python train.py --moe_layers=[0, 1, 2, 3, 4, 5, 6, 7, 8, 9, 10, 11] --train_tokens=1054000000 --dataset="wikipedia_en"
Below are experts of layer 7 (counted from 0) of a mixture-of-experts language model. Rows are named router (the router's row for the expert), down (a neuron's output weights, with its number) and show model dimensions 96-191. Each number is 128 + 24 x the weight over its row's rms, rounded and kept within 0 to 255. Numbers have three digits each.
Before each expert's rows: "raises" lists some tokens whose logits its average output raises strongly, later layers aside. This comes from a sample of Wikipedia text that the model never trained on.

# expert 10
raises: ",", " and", " |", " (", "/", "."
router:113161133117115093139136160139108088141086098148136147137152148125119133109110120140116102144146111112096147132141076124109100118145130146115151107146107118146164097128133124117135134091159117094128120115155164129117117122144156169108099135163130143143099154139099129130089150142110138149
down0:147119116139167102118099137162120128149123162151106141095116147154138130091155150130109135132142149132120152119128094168160157146106103137086165111164178104129124130153115181093113115159133072102093107134139178123127136104109162153098082140080127121111155087097124122113141136159154153115
down1:104135067120142099154116175149131109134125133159109134128133135137145137135117113147095123094137099124117117134135081087115164118114149121150173161150062121114159169079170127139139131107115136050123109103130119086152128155126113135123098084137090159116127121138130082109112106123148108127

# expert 11
raises: " and", " of", ",", " in", ".", " by"
router:123166151119142143151143145109134099140095129139145158085144151135109127109115134155126107141145105108091142081166100129134119111127132142142139086132098119134184101114142126127133129145143138129142139097166141142122112126161151162102105107150117130118136143116096157109089193140105131134
down0:150125177137120106129161126145179121122135190144128149156156101124124131108162142087130128115114075139077102111144130156128127132137135101144128149154112077144101099116083100144151071146101140130131126179141146114147099109143117150093147163115111131122105153151126128143155101175097123147
down1:129126096150105135088124132163099128151178131139149104132165140145103146100109097135073148154113137168160112093146096145143109128134084091093141077167139130142116093118108136183131158132106161088137125106131118135141134160127120140142141134149130082146162135111149122099118112157143121111

# expert 12
raises: " the", " a", " an", " some"
router:134164137104124141139163146091137069146095138156122148107137168127116111113098129134125112145154115108062138105172147136116110104124117160109125093148092128145165096128116121098143128122148112120142119128150142128128101130157145166134089106146111157136142141139111146123104190134103151147
down0:095150127100101120113105158116118143131157115103116139126128112153174123115140151097098199120092164107114180148162091105129118114111079133122130125136131145122140087153160151125105138113154142076132103136135200126117122102140130126101163153122151118139092118125101129124140054152178117135
down1:120125107137090116108148123117121111119090105141126107131155121134104153109129139114157103118101160149112145169103118110159103142138134163120162104098123114143180161173122088173117131161149119136110163125116127138142143106136078126135137114157144073129125110122150127121113084140112111143

# expert 13
raises: " the", " a", " "
router:100148135121120131140137145100110095143115139158145146103129154127115137110116100159123103140132117091142164118177139127120098109129137145124129090158098114145189112099130155115151137085138121118131131134159142143111127145128128178116096108158130145152124138119117139127097139118113142133
down0:126124129123148153158134158135095129169140077128134110110167155128110159116100164163142152114092139154112156120115123120148130112099123185098125111109082159123116110110173171144106146137109109114122131170099108098108126111110155175163127119133151145157162119116121161085115152184127117117
down1:190142110130145121120099140116114131128072182152136106115131145121119087108146157148117120117112085121108101113119121128118116143106098168136151154137171140136123098139082155114188099102127091151150142154105121185094164166127129104128147135095129139160162125192130135154129129103138169113

# expert 5
raises: " |", "2", "/", "–", "7", "1"
router:105167157124131147133153146119115093140099124148120161111137140128133136126137151133125107134128121120125159121155135090117107107150139120105118080130106122145176104113136140126154136081157135092146136127130170121122112124149177157123129094157126158166115127152117108139109155138125141148
down0:111134146096113144112161100115096098116090141123139123106116140119136183085111087112118157144111109140116163127143139121132104127122146141091103155102147102092099067136142117117085090130161114156146132148101114158119105186094118096132101120111152117155105141092120102142141114108125150128
down1:145117132123096174113136147123101115168146147135086099115090113105154083128164099086113072147134139165157155168102113120133103113131122170141155138116147135158138144158187161152147079112132163136116087130076125129102177127165092139104082182160138110100137108154143134187099134128138119147

# expert 9
raises: " (", " ", " N"
router:122124142135126135166131160108117082126102110134172129112145134126116125117128145147159116137132098111099121131164106128157121122153120137120157093163140126144129082142128117102136147102135170105143140139134128153099105139134129148128106105140122146157113138158132137150127163120111139138
down0:111103105150100131105149130143133139096132105142130136135121091125152128140144154144092157130105111165157121130141131098115138127150121194165086151124108143107164133118133103148121079157121121129118156118114156142154131126119093191155159106111116128133098142129139139129093156103177118100
down1:141090146099128115102123150146113055107131130147168135064168163103110114129114101102136088151140172105128099131118082134126138100130090130148116135114151157112118116101123118128100121125169135064124133157123131114132132106127129159133146134109120125141120135140160139159118141102108128167

# expert 15
raises: " In", " The", " This", " However", " It", " There"
router:110158150101128145135180147115134080152081125144128155130169115129122104102145122125122092150151117127099145108164109118131083104142133114130123101166115110142183105125134144140136142108139142089113129109140158122095115169136181134116133115148135143141133121167119121114105144154114137134
down0:159163102086153163090128145129080089129131113118096175090122132138142112200175160099117096108098104101129119155144160109119128110131142106173111133152097102150146156124137103104105153103098146083149098087108119080124184181120115156157096140158109120149114173153105129125113127101105146130
down1:147143153147131138132107161135121123117120142146142118144125157172147058079190097177120138136158103172108122136160131185103151137114133153119163132145128128105157145145084121114156148161100100152114128141096066123105167147104095119080077098168151155133147137109096135137072170117131101108

# expert 6
raises: ".", ",", " (", " ", "as", " and"
router:102146134126132131117139126124135125135093135125109147120146156151149117111098090149137128130146136092084155097182132103129139097141095133147129119138138113148138108098168144130129142088166110111132132093178133120144131126153120145100117122148146147162145132136108134112088139124129170147
down0:150157163137128138113144065129123101111092128164096118181113106144125153088132144164140103109150126125124120122122082132118086132129099112125177132145112141126177138105110146076144155141096158083141143119134148144149113142138137141125118151194111090124137126108100145158126146077108132103
down1:141131145140123107117147157171184102176185135126133139139140165119099121115108138097107166102111115165111104118125055144128113164143093164157110126117129151137121097160146144101121107112139145123126151159088141177121127165145103109103098129149152139114117163103125164071132131131150137108